Weights of a small mixture-of-experts language model, trained from scratch on English Wikipedia.
Size: 8 layers, width 128, 17.4M parameters.
Experts: 128 experts in each of 6 layers, a softmax router.
Below are experts of layer 4 (counted from 0) of a mixture-of-experts language model. Rows are named router (the router's row for the expert) and show model dimensions 0-127. Each number is 500 + 40 x the weight over its row's rms, rounded and kept within 0 to 999. Numbers have three digits each.
Before each expert's rows: "comes after" lists some tokens at least twice as common just before its tokens as in all text. This comes from a sample of Wikipedia text that the model never trained on. Tokens count by the router's weight.

# expert 74
comes after: "\n", " =", " Born", ")", "|", "ed"
router:459544460533527548480529518551445528461452544470460458452487513450449540515448540459468542477459554459500538458467542550455539467538523482467540545464547535462541538461518505465536461543540521529545530452551553545559537555530451480498457544546550449449530544453530540464548451542546546542546468539541529474467519544469468555548467461563543456462534564539544459454544465462460547493459

# expert 0
comes after: " |", "|", " /", ":", " –", "6"
router:453548477539530554465537498545455529470457535482454457460478514452459538490455530461470540474456544460502538460460553552456535461544527461443540546462544543454539540451515518468544454541543522548537520451529548539543541560533457474502471528556556459447537554449533533459537448544538530536542476544533535469466517530460478557543475457567545467460543572547546453454542468459449534509460

# expert 104
comes after: " |", ";", "4", "3", "6", "5"
router:447548479540535549464529521550441535468447545477451453445485512441450526522452538449459550499455544460514544458463550545460551465544515490474540542462548531456547551458523520456544449549533516504535518459537546539554531544526449479529457528537564457438538537453521547462536446547536535547544470543511535470463534542480478547557478457553548457471528569533536461455541460468453534493464

# expert 71
comes after: "7", "9", " |", "8", "4", "6"
router:455553465537539552466521501557457498465456548475462453471476519450450556485456536458477544470466549455511553456457541549454541468533506481454534549454552538445538544455513503469538453552544522516540512452543554538546543558524462482468473542555549459442550543453521546461546451547537533540537473552523522460511521540453467545561471454562538461467526562541548464459546462474457532492462

# expert 24
comes after: "\n", "==", ".", "===", " ==", " ==="
router:440544481561557553467523494543446543479470541461423474438474557483459515551481517462488546445475555459457525474466530539475533455555526519460540548463542548468534559481505569466541459527540544464563537443533538514536563509547464476490461516574544467460517540478544532492531450530542547513522440539557525478535535544492491536534474463550534467467558569559529452476531457468457543445477

# expert 70
comes after: "s", ",", "ers", " people", " members", " which"
router:427522458539521539470521501550463567477444528447466475469486479426456574512454531462465528501476523431519523450479560540471534467518599425463516521466561540459534546472493504464532440538541538471558507451562537532574524523496446479488477519545560467429531518487529545472531465562533514531552495549528521482525509563470453544554487445556527467470496577543538445486531481477469536467485

# expert 43
comes after: ",", ".", " and", " as", " was", " is"
router:475527415546537553478514475569467539490476531491474485471480524453437497568465541441486534524475514453555541455469558526484532482518555445469534544459574528478547524478479534454534443530544471544554503464524548519567540529519449513454472556528539472414536532467526547461557454562530551518541499528543532477448530527536487546565479479577500491479574575524531431468550504465464518464489

# expert 7
comes after: " S", "S", "s", ":", "|", " by"
router:453548459543516540487511515560461557459447534488463460455493499467453476494462529455435537490475540482569543454469522532455524468526521528490559560456518543455536554456525488479529455534556487561536524480544552539563532526560459492474481525528554452448537557465563534466539453539546540538549475549518521476452518558486467552529480457554527438475547581501545435466535460443466545441470

# expert 6
comes after: " the", " her", " as", " an", " a", " his"
router:435547441525535529468523565541466573464482534498458470413470491457480463545462511454475550487475531437561516451473527518458544476527475532523545549486534516485537526476529486473525460544537500496550509457552537542560535534547438511450441541579575475457539539471534536472551461534531558528534470523548549472425538521475470557560486471544519481478498530602536474475538474437473546504462

# expert 102
comes after: "\n", "2", "8", "f", "ph", "g"
router:458544466535528554470529525553459522468457537460448463460476523447456554488449534448463544463465536453512543461466555552462539468541491456447535542459531527447543537464538519464541463542538510511547530445555540549556524571522448490516457541553548455449536531453544533465545457541554558547544466542547527477470507543487468547549471464545543448454520550541538457469539459480453547488469

# expert 77
comes after: " |", ";", " (", ":", " and", " S"
router:454552464530543549474525477557446563473457538466457456451494503453453546519469542471499546508459541453514541459462542555460543467538521483469556547456540544471538540463518519474535443549558505544545528456541548537558536556538444480500462534524554450459545554458530545468542457549540514533541459536515532476433517536506468541542458467559541476463544574528543465453537457453450534512453

# expert 111
comes after: " ", ":", " December", " October", " July", ","
router:455549455530533545467535518551442516470451546480452457465487494450452541516460543452447537466467550457491533453460558559451550460539501474476537546466549538452536548463526520456540456546539536515546520458535550540553538548531456482502460535544554457445541543462525541465532451545549531542545464547523527462480522538473471555546468463552550463462522569556540457453537460468459542471465

# expert 123
comes after: "0", "9", "3", "x", "ol", "8"
router:466521476531533549455509516542470561481448527486447471470501565446446525540460533434439537449475531460482528456471552554473570456523550497518546521478530537459534548454528515460529465544541549558558518462535543538555541528534465496535477519518545463459560528467535544456540454543543523539531467576542511467577516553417465558526466459559538464473539548513539437470514472476446525485471

# expert 9
comes after: " re", " ", "-", " dis", " He", " Re"
router:457523444517546531464543475536460559461471565483474445474502465473463565616439540450494535484489524468499539437461536549460542455525480472505526509461534522479548507449547554474549449539545559484550496466515543539518538547492480476469478530595529468437525556456525542459556472533538546518558457535530571483534527546524437547525498431541549500466518541562524479469533478448470532484482

# expert 103
comes after: " ", "==", " a", "-", " made", " ("
router:445539469540547548451523503556446538477451544481465460483482498460462519543454523456448544469468531454475544455468549543454538456538508463474540541462549524462543528459526521467537458549548534522554505445527555555549536552526455479498475530554553464449535533460517545465531445539542546540536447538541532479432514545442481554550465470570548460471541570569542470459529466480463531507459

# expert 22
comes after: "s", "–", " number", "-", " due", " S"
router:438538447551539546433511486549457545470439542476459469457478507440459561582460543461468540511464546460492552460467536545454535472549570481465553523466531542452540546439531484474533462542560518533540517456531541543561542548520459466499468528531574463465551536463523545470544458534549552536545488558525553476507504528480455537537478454559541482461521561514532460460526475478462529475473

# expert 75
comes after: " St", " C", "C", "0", " Mar", " the"
router:466553496530542544466532550539449524466452537461449453446489536460459475492449534467446533425480541469484541448457545551466546468532518549507546547461524546458542551457536467466534462558541509503535528469538541544542528559523419483519449536504547459451540541448526540451549450544544528524532440537493525471487516555471484539541453466546539456437546556550533464452542464446466530485468

# expert 99
comes after: "\n", " non", " Al", " co", " mid", " anti"
router:435522455567554523489542504519489538453436560453508469472503546466485487526484517434467574482423547490517502481479565529471548494504490471473525576483529514490569543440512502474562436509525516514514482432541534522532543567593455480523451569560575416469523543498564524511588463514509528499535457541564516499501543517509485540563520486548526487481552545549516460482541422472498509519517

# expert 88
comes after: " the", " a", " of", " to", " in", " an"
router:440571441490530499471491484568468537455466559509459433433506517480433485481459515493492552494449532486491558510431568526435581497540536484473517555466535542458519530466571523478531468559570552494524496427502530528573539521530465472477425528524541483460545527421527515458554488563559519530543472539564526467488522486513511546541494466552523473496520553548530487457529463441457564492499

# expert 121
comes after: "0", "k", "t", "d", "el", "il"
router:462546469529545547475543521543455513472454535462452465453510524451459537502449532458449544475457541457473531458461532554464539470541539472488538533449557538448532545464529471467545452544539513506541518455546549545551534538535452483507462535553562453444546521460526545448540445551559548539539482554538531461521504546472449551556461467544539454451531555515538452450542457472446532473463

# expert 79
comes after: "\n", ".", " with", " Label", " Episode", ")."
router:458545460539536554478541525554456532475452537468461464452494491447453529525457544459498538478461540456509536458464544554457546458540485490448538537463542544450538548457523528464534461547545524493538528444541544541549550551538449471502454541545556463451544540463540537464541457544551546544547468549547527469488514546485472552555461463559540466457527556541551456448542461468459549481466

# expert 1
comes after: " ", "le", "er", "re", " Val", "man"
router:445550452544546560462527501550448517463450545482458463444502505451455513535454538464466539480452539454514535459456544552458560458536514478458546541465540540461542532450516497467532462551533523504542527439545553541554529543524446481514453544546558452447538541451525542470544446546539524536547480539537521462469515552501460552537461462567545467466522547552541462459537460455450547508469

# expert 92
comes after: " ", " (", "′", "1", " −", " +"
router:461548437529529564452542497547454490454469540468467456456485494454451515545457536469512552509447542467537535465471535554462539473525506517455533549468540529448535532461508499474546462544542505501528513461541548543558544556532445472519469519534556455443534554471538545469537470546546549544545462540517533461436521553518452556547471465589533458471526580555540462452528471446457540523463

# expert 14
comes after: " the", " The", "The", " National", "==", "N"
router:444544476537515547472537541530468554465468526478472457472444514441457568474461525461422539435491529465508531455464547546470528450541576493381529525479524516482532533474572531480564443546534516500532523474566542528536517530505468469503459530506550461467543526449527548471543472537529542545528456541548535469441497541460471527551472477552518454468509544589535455449538458502466536460461

# expert 4
comes after: "9", "0", "1", "7", "4", " United"
router:458543477540534535477532551551451524459456536473450464449472508448453558545461540457449537468463552460523546457462545542457547473533565523493532535464532548455531546450521508459537446536542524503544507456549542539544533555517457498520466539546552463457541544468523534470543453538533526546532445542543542461567495545512461544536486465562545456471577537573537460458531460475459529487456

# expert 5
comes after: " |", "9", ";", "0", ":", "8"
router:456553456539527550454528522558448531466443538476453463461485514447454543521457536460450551475454544461515538461460547550458539461540522501490537545466546525456543539466530514469543451553542510521546508452539543546550540545527454483521459546531553455442545546454534541469545449548542536541543461539548539468473514542458468545550471472555542460466524565537551451454540464466451537488460

# expert 96
comes after: " to", ",", " in", " (", " is", " of"
router:462551472539535557455537514561448522462454542472455463447465508441444520515448539459468543466461549464508540459461544552461544463536514499479540542465538535454545537458528509472539458552549517527542509445545554539557538549525453491499458531543561460451548549461527547469538447547541532546544454542537532465467509548495479549548466459560546465463539567528543459454539464461451530485464

# expert 20
comes after: ".", "–", "9", "-", "°", "″"
router:463534432536551554464522473553458526454448530482456460474475512454442567503458540449450547500479554474531546464470544545456543476530481494458543535456533522452536539459519515474548456532545511538543525457540537534547549563530446492490476541570545463453548508455535550475540465525542546519538475549533513465507503540429466553532481467547551437464553573579530461461534473480458552498462

# expert 101
comes after: "9", "8", "7", "g", "ar", "5"
router:465551463538536536486526609537455522458453537460420460441484504438466552489448539459527552475476528465535559466471534561479537472535486547529517556472550524446542540468517505488546474535515534495546523472514536563555551539533447466514475549532558463455529535442531541450516460522551549536533439544531520449467533535498472552538475456541559443473531530518539476450520453478454553554467

# expert 80
comes after: "\n", ")", "6", "0", "3", "ed"
router:450550472536540551465535532547458556464459543472461461442484512445456523515459537460463540480475539458516536458467558550460551463540543500473532543460544543457540535456528515466535459534538529498541520456549546548549546552528452493514471539573544455444547554457525539464538453545545542534541445547549526474515519546457473557553472469546540465456534563536547463451533457462463545465474

# expert 82
comes after: " ", " p", " F", " f", " B", "-"
router:460522397521537525503537472515463570471454577483488449479459486476452478470482559444429535509491529482442518456431526543463582434530532419516516524475512527469536532466531518440554466524546542532549473455520529521566523536544454485460461491532519461466516555456552528445572475538531556541554468540529519494535546536468460541517450453546524473460532540562533478486533467429470531515481

# expert 59
comes after: "8", "4", "6", "9", "7", "|"
router:444545467537525553459534555553450518463456536482451460445479501457462530471460533452478542498465541456497550458463543546455539459532514484444534545457535541460534544460514500466539454538535531516535511450547544539543548549530444480503450543565559460442531532454528541466541452537545527543547480547538525476442523548469464548544472462569535453457526557541544454452545469476447550480462

# expert 61
comes after: " the", " and", " of", ",", " a", " in"
router:458550454530541555464532541554462524466449536463452462465485523445455533470451534453465532539476535460507540463459560548458551446536539462457540533466543537458537544459533492457531453551546508519537502448543543544546536555525452482494470531544555455450540535462528536464543449552549549536532461550528520474497498544478467552558467468562549456463537565537546457454540463454457541490464

# expert 21
comes after: " the", " of", "==", "-", " in", "ing"
router:449546471531540554449528490553446530462453540476458456470476515450444534526454538461449545473466548452499545452460554552463550465534507468472534541459535541464536548458513516466536455539536522518550513456549551548554533550529454482514452543542557459447539554456535539464540453547548529537539462540538528470453522539451481547555463465552544463464526565530537465448540460466461536495459

# expert 19
comes after: ".", " |", "\n", ",", "-", ":"
router:458545469533542551488520544547453540468444548474471454466493513457456522487456539464474543508463542462509534459461540552468526452539500512427542547462533548450537548451520490469536453540556517511544504453530551546550542543542454491502451540556547450442543546465543545471544442548546529534541483540537526467446520548506466550555468467561544453468537566563549451448543470468460533495470

# expert 118
comes after: " \"", ",", ".", "=", "-", " of"
router:472559477543532536463552527560462488477457546489450467459494528456460496483432539464458539503462543459508539456464546548448530455549498522445534559456545530458551536466529533451529464554528551466543509456532558533560563536531480476483445527572536455447540547464521548470520457547527527544551482539535552473481521538513474543546449483528518462458547556570544463455545455468447563476468

# expert 50
comes after: "|", "-", " |", ".", ":", "born"
router:461545479538531548473536531551453540470450541469451457446490527448451545483453536457450550485468539460516537463467549548464532456536506469455541544465545541455538536460520511463549457548547533516536516453552544542550549542525458480485458538557544460449538550456533541463544451542543527542538469542520528467436533538462479546544457463546540463465549568551539458453542467454461540495464

# expert 18
comes after: "0", "9", "8", "1", " Mar", "5"
router:476543499526523554464534566558451515473459528479480457446480531460473532448452524437451541473483555467478530471447529550463568477537539536492544531465523501453544530457541481457539465538544539544542499459529552555529568539558459506521464557491565451475543525469517554458556451544561523546541471553549508463474549534491480541534473474587536466471579539503537439467542471471456557497470

# expert 2
comes after: "1", "–", " –", "-", "4", "o"
router:462544477542535546452522486551451524475466544469468464457507488462454511538457541447497540490449549468493536458460548548456535464541504483463535537452549545457539544458517495454531458549547538536550509442547565544548530567537450464515446532562547454442546541465523545464535459550545533542538488550542547465517522542496470557543457465550545464471518574547539455459546462483447543491461

# expert 49
comes after: "1", "2", " A", "บ", "ช", "_"
router:457545461536538563468545509555452528476453553478460459450488488448456516526455537446471545466468543462516530460454538541450545455530493507449537542467553542453544534445522536470539461544543515504542524455525550542543525566533435471499467536562543458464543556457518544457553458545543553540537477556529524471500523543465464556538451464576532471465539556551546456461535467464465537498470

# expert 117
comes after: "'", "1", "%", "’", " Date", "6"
router:466534475539554539480517494549463540470460548461478454423466493469469566448479529452433540469467555479452540462487552546469526458547526502488541525466547544449538535466537479475549480533532514528560541448548547527525556515558456487510478528585539462458518514464529534463520461560546554539531452539509533487423531531455456536552461478551551459466499566580551463449546468460464530521479

# expert 66
comes after: "0", "1", "/", "-", "S", "–"
router:455527489546516564477520476534464569471448544479454466479488506458466523508463523448405531482477546463477533457478537528466521465524588496451528536452540541436536544461532506471541443538551522533542510464527542533558527575516445484478478538571525464456543543456525547464542453534528514532544452545528520465537515542487458541540461462567536450465510567594541454453523458482461539467459

# expert 23
comes after: "s", " San", "al", "er", " S", " Sal"
router:455557478533540535473542476534458499476434524462468463429537503473422535510458558476426523493467540472539547424456502553475506479548450434511564537467512536444546544468540473467532417546536516502525524467553532560547531509521484518466467516491540438442557526437539538497535458538541504535540488516565554474528521526459440523519484449523526448446547546473537438462530486456443553537474

# expert 81
comes after: "1", "2", " |", "3", "4", "7"
router:461549488534534552463530521555455484458454538480467457436491493458457506463449536453497541483468539455511541456462545556467536458540503463450535535455543525451540547455526493466527467542539511503542520446541549543555544546539453474514456534563544455449538536456529546457550457556540551531545479546524512479427519538463476551568471456566531463459529570551545456448547464466460542484480

# expert 31
comes after: " |", ",", " and", ":", ";", " was"
router:453542465522544540466526485551452580482443535483457458463493508456449564509460539467474540467469546466550540468473543545471546459544507452409528540465543534460544538455522531467546452542548519503536520456535558532562548545524466486478457525579560461452544560448518539477553451541541529532532467541543527471467528534474475551550482459557534469465514571535549460462529465482458530483478

# expert 69
comes after: "1", " on", " of", " a", "2", " in"
router:457539457537533546467526524547452524463452546474463462448497514448453530531464543452477542467460546460492539460453551547457558462541532494491539542460539546456537539458540495469535461547546537520543502447547558542549542552525447488501455537550561460447530550460528542470543450548552529546543468547524526475448511531491482552555461461560547456462526561543537460452539466454467540476452

# expert 12
comes after: " as", " the", " is", ",", " and", " with"
router:469539447532537545463521503550450512463468538477470472423482485452453479463470548472439535534479535471537539460457534535467547466532511441390538541484548550475538544477532482463530453537539515509533498482566540527572537530527429516490465543565532465459555542451522543479538463552539543524544436527559525479438543534461463545554463479573518449473544548525539458472524462481448519475473

# expert 126
comes after: " ", " T", "T", " P", " B", "P"
router:450546466532538555474574504519458475439478562450473457449484490468463537479466541466461537524467561453542535460433532548462563465533536470415540551468512541454533531476527517467535467558551508459524522477537527543546518554528452445492480546517560449464544545461537552462527460551526528535540464517544515478427524548464458528550436469544521452450557527543553465446524479470466530516472

# expert 62
comes after: " ", "–", " (", " on", "/", "-"
router:463542473532546546446529527538445515460459540469456462470502483457457537511465532457475543492466546465465543458462536547465538482534532487437533549464543531456542547452518498465543455532543508513533527468555544550545552551540453491503450533505587464463546536465541546463534451539544533529535458539530519470401535531460463549546464467546552462457542572567538461456522473458460547473457

# expert 15
comes after: ",", " a", " the", " of", " in", " United"
router:458544484536538544453530512545445530474448541481461457454481515449457542514448534454482543482468539458492538457465544542460537449540541466467544547460555544464540534463534495457529458542539526538538520442551548554555542559524455486503460543562545448456541552456517549464541454540551540542533469545521535468450524546471471559554467464550537463470544554548542457456540464470464545483467

# expert 64
comes after: " |", "==", "---|---|---|---|", "ing", "ed", " for"
router:456552459539530548455536505551454528461468546464457461436483516456460538542448541459466548485459539454490543465468547556461545456533513514479539539465537553449544545458516515463527463540540527500535525451541560544557548550524450483493469542554559451445538555454534535463546443547546537536540474538548532474524513544484470554551473465564538462461541563530541462460537468477456542488464

# expert 57
comes after: ")", " |", "3", " and", " a", " as"
router:453545454538553557443527509554451513468451542476459456459474496445451509520455535456484538481467548458493533460467535547467546450534506499415536542464534531450549542457511517467534456545545511519543517456536557550551539549536450486501457543539553452453534548452544541465543446543546541532546468547524522474449515547458481551550460457549539458472525565529551458461545460472461533494461

# expert 28
comes after: " the", " a", " The", "'", "The", " as"
router:461549453543541549461535514553458512452445555465461460445468495469467523489454528460495549526463537462489533461457539550461545459531538515445541542473539534457536540466524480476550457544540521532549505453550552543554529554522445473478470530549556449458538540458541536459551449538541528537538461540524535490453511534434469556557462464554544464461535571551535456451548462463464544499466

# expert 116
comes after: ".", ",", "-", " (", "==", " Born"
router:452548467539537556474533532554453520474451542465459464447487508458451550530455542453465541499460549463496543458462538547450533468537512482453530543460548540456545544451521509464545463546539529511539513451539556546551539566525452484513465542536551449447545540461534546469545451549548526532540458548536536467528520544493469555556463470559541466458536569540539452461539466470458549492468

# expert 51
comes after: " ", " (", ")", "ing", " Released", " km"
router:456554452543544558469528501549444511462451547476461455454491500449451554519464540454472544473470550456475537441455553549461544464545513467481531537464545533457539548453520488461532456549536525506534511449536545539552529548519461489520452545528557454438549557458529540468537453552545533536536456530540526460482517548496476548558452467556540459459537575527547465457540464455454531496470

# expert 97
comes after: " (", " |", ",", "\n", "–", "---|---|---|---|"
router:452546444539537546467542496550450531471458544489452463453479502448447529523454535460467541520460549465501543458459541556461553459535512470441533548463552527454538551457516529477537452550536517537539512453545547539555540556540451496497479533537556458449540548458525551460546454540546543534536464553520533459496528544478475550544462469573544466470541561530545465452535467462463553481465

# expert 33
comes after: "s", "e", "t", " and", "m", "o"
router:455572466560538539460541475556445512472443540469475477436495497446461530511454535466487533459444549447491555460461538566458535461531493421455542528451552537460546547455514531456525467547533504515547546447547536543526532523525473461502451536585531451460541533465533530465539454547537520525538457538550525457435530532477446543538477466535530455459539543515556459461536477475474542475472

# expert 72
comes after: " of", " in", " on", " from", " for", " during"
router:471561470531547533467533478561457474472461541472470462461484474441458531522463542449468538478463536464487546456464556557455554465556485498448531548466537552452536543467526506471525458533543500490534534455535557540545541560540449480481444540515557454452539543450530539470543455540549567543536471547552509461434527530498461553550468463550552458455554548492550462462542471466457537478459

# expert 42
comes after: " |", " the", " for", " of", " a", ";"
router:441545460532535553450534523557445534459454535476458455457481505447453505509457533452488542530466542461513540448462542551459548454533505519424533550471542526441541537453522534471530458544533520522537511456547552541555536557529453489486462542542554453442538542452523546466544446546540547539545478544555537472486508536461469547544466465556535463471535560541531454460535460470453548489473

# expert 119
comes after: ".", " ", "3", "4", "0", "5"
router:454541456539538552462525474555455523457455535472457450446477514454449515511448532455456540477456542462467545456473532554458559466542499483445547542467536539456543539456527516467537451552545501484534523457553550553554542554541446487508461530530550461444533543455536543465536460549549544537544461543512520480525509536487470553553470465568529456471533554536552447449538455467444537490463

# expert 27
comes after: "2", "1", " (", " \"", " High", " medal"
router:452549456538537557466539516549456532462447543479469464457485503449459543520457538461461545467455549456496537453457558551460534455535503506479540554466543538458537541461530525469536459541541509512541518447539546550553540552521447464498460538535554454444538547453534541453538450547546531533546462548521534466476515546462471550553465458552539463462542559547548460451539462467450538489469

# expert 10
comes after: " ", "\n", "|", ".", " (", "-"
router:464553478540536548472526514547455520467461545469463460453484520456449537493450547459445550488472546461503537456465546553456536452534499479460530537457530540449546539455537539473535459541541512518541519456534550552555537547527447478496459533549550450453535555455525541464545441545545534543535447551555530478461516538477469554551456464563539452466533561546539460455534460457454537477464

# expert 3
comes after: "0", "2", "5", "1", "–", "3"
router:453543457541531553471528521552450521460446539473456464451494526450454537514456534451472545505463549456516533455463545554460544461539536483428543545462547538458546541466516509452538455541547530520541520451547547553554543547535444485513458546548551457445547552457519539470533447539550533541540455540533507467471520536481461551546471465546534465463520550555546458459542467473451540497462

# expert 76
comes after: " |", " of", "|", " in", " the", ":"
router:479576496525536536476526510556443505465470541487464466469462546439452479484475540460486551519466545468523559452456550544446537461560521518422535558468555525481538537464539529480512456543552547520521524458537560530556545546530462488459425520514539458451550570459538541488525468536535547529546454543496535502424520540471466549558465468555530493471558589508519479456534445486457541501479

# expert 87
comes after: "\n", ".", "ed", " Country", " \"", " based"
router:460557464545539541482525530560454555472451549469466465465471503439455537521461541462433537474472545465518541456469543557466568477542515524500537542472543539463539543463521548460536464548542546495549520455546543543548551547520440470491467530551537462460543545454544545461539451542549534535541470555524536474520501538491468540556476471547541451467550555549539462454532452450467550467464

# expert 53
comes after: "1", "2", "7", "4", "5", "3"
router:468539475534524552446520512547455515466454532486463464453459502448464529502447537450482544497465541460492545469478535556457557475526539475429538532476540525442541533458535510458553470549537528516547527454543550544546529558522437447498465543580553460451532538458518549468552456544543567532532481549522523466448539539466467559557449471548554467474524554552535460454539464476457542515467

# expert 30
comes after: " in", "\n", "|", " on", ".", " In"
router:465549473525528537468527486552459555478466535458455456461496484435457559508452536465469543459459545458516541460472546535456530459530489535411540548465533555459550546459518503471538459535546525521534497460543552538546541561522450487502454543545567462448536549461540544465535454533548551537539455541506526482434524538508470553561456458561537459470527580515547466461543467468463534486476

# expert 60
comes after: " |", " the", "-", ",", ":", " of"
router:474562485538536552466528519550449550471442541475448466453473534457459520492457530465465547438471542446509545450466534538465544463537520498455540550461535549457533539458531505459547460546546525498547508465547542538550533544523448496498446541566553453452545556457526554477535455550546521536540481536546523482456518542439472552559470465554528462465533571536544458456536463478455551512466

# expert 16
comes after: " A", " M", " H", " L", "M", "H"
router:476524454527541538448530459552451534468461542481482445473454536470458479589469526466498525490449542459501554460451543541446540456530516424414541526462533530461546508456535580431552477548548504512540503474540555549534532543510484513495484540501538450466543523458539561491523443523540545533520497539495541482444554533469452560546447451547529473462558540517554445458529469499463521545458

# expert 35
comes after: "-", " O", " D", " Co", " c", " C"
router:499540499528537526476509477551448492474468542462446460484459515466472557564470538443422547473467518476435528440469519530448536440534475555515522522447526536464531517459536558448549454523565523568524527465530536508529556561560462443512468520517552460456543545461523535469549466531555538544549461549539545462503525518482447549516458442538557469461543569556535470447548465504463533514455

# expert 13
comes after: "5", "4", "7", " one", "3", "0"
router:467538462534525540463539507553459522464453542475447470442470508444468507517464538456478543478453531453511541451461549553464548460534546510492534548469564544456545521462529525463537469537532540557541503440552553540537546560528451475510436542561582461455534530457552543458543455544538554535539478544539534460470528535484472544539461464549546483472543549556529460458546467470452544488467

# expert 122
comes after: " the", " in", " of", ",", " (", " for"
router:455550453544552549464525511547456536464450548482456466457488521457450520512460541461444542510468540445533535454459550544453549455538524523468528542458541528451537550460530518461537454544544516539539507447551550545558527551522456481506456545519564453454541543458521550470543451549535520531541462542549535466468497554474469560551455466556544482458531575520542460456533465463461539492470

# expert 54
comes after: " ", "2", " (", ",", "1", "–"
router:450551477543541547468527525554456520471456537471464459454478502440461523524454537456478541465471552457512534452457547555450549469532509471465537554465535538456541540456541545471533458544549521537540532450543555546547546552525449476503467533560543458447534548455522542468535461539546539542548461541518526461489515540467469556553456462555534452472546562546536460452542461460447545489466

# expert 29
comes after: ",", " ", "2", " |", " and", " such"
router:458553465538544548472529510545454540470440545479461461465496498448458513488460544452475546522459545460485539455459536555460536458540534460432539553464543538446542543449514512470528463552539516542539523448552544544548537551528454468503462548542547453442546561454528537462538458550540540540543468545544533473463527547486467555554459459557535461460539550519543457457541464484457525498476

# expert 98
comes after: " of", ".", "\n", ",", " to", " with"
router:452549441540535542473527535554460516468459541470458470463495504448467549477455537443462547492458540458511541455468556548458544453534491463473538530462541545455541530459538517467535453544541545503540529455543540538544546560530445480496462550545552466452543551462540543473532455540545532543533467547575514467474514539504471550564470469558539466459507550579539462454554465464457547503474

# expert 34
comes after: "|", " of", "-", " Al", " in", " to"
router:458553485537538549471536503551445526459454550477443454481486527463453480541454538452445541505456542468505539468465540549453540453550507520445541547458566516462536533455517506452512455541537517543533521467537551549536534530540445513493437524500541452461532551459543547475545455552536552540522462549511549464527534527553458536566458456555547445468546557530546437453539473461465542478475

# expert 47
comes after: " ", ")", "4", "0", "5", "7"
router:467550452540539544454536529557450533457450542485443457455464517445452512525455540439483531492471545459527533450463555559468551459538526495439531534459542530455536543459514531465543459538551509513545524449541548531548524548512464482507465532593536451449539532459520541467539454550552538530542473545538522468478520540452456551550475468540539456466538563540541460460539460456457536485464

# expert 124
comes after: ".", ")", " =", " |", "\n", ")."
router:444545466539521549483532521550452510475460552469467449450487526450458529516463534460447541441477556451486535461456550546469536457549530459485535540472541526463534534467545507467532452544540508498546543453549560543560542556539450490482464529537553453449543550455537542473536439552549526541535463538529527477457505541484482557560471459553548452466542546547544464450541463462463550479452

# expert 32
comes after: " in", "in", " St", " on", "en", " In"
router:472562471523550544458512506540442523473452536474461463454493534457460540551467544445464536483467539466524545454473543543455553474529499470488533548465532521446537536455498492461524466546537540553533529429532541556548542541542454485478469523519571459454540542459530537461531447551546553547533461548540525468424490539471459560542466455539556457456561580518526468460532466451460547501471

# expert 48
comes after: " |", " ", " Ha", " Ra", " Be", " Sa"
router:470541477538541545473528466527447546466453533485486458457498475457445495500468531462524540516481549472543539453444518554462518464535490445437533554447533552431532538467475531451535453542539504521540507449545584528551519532547468478453475538559537456463536575448528543473553463545556520534541481525528580455462536535499473571561458461557527486490550569526561460463537489463459524507472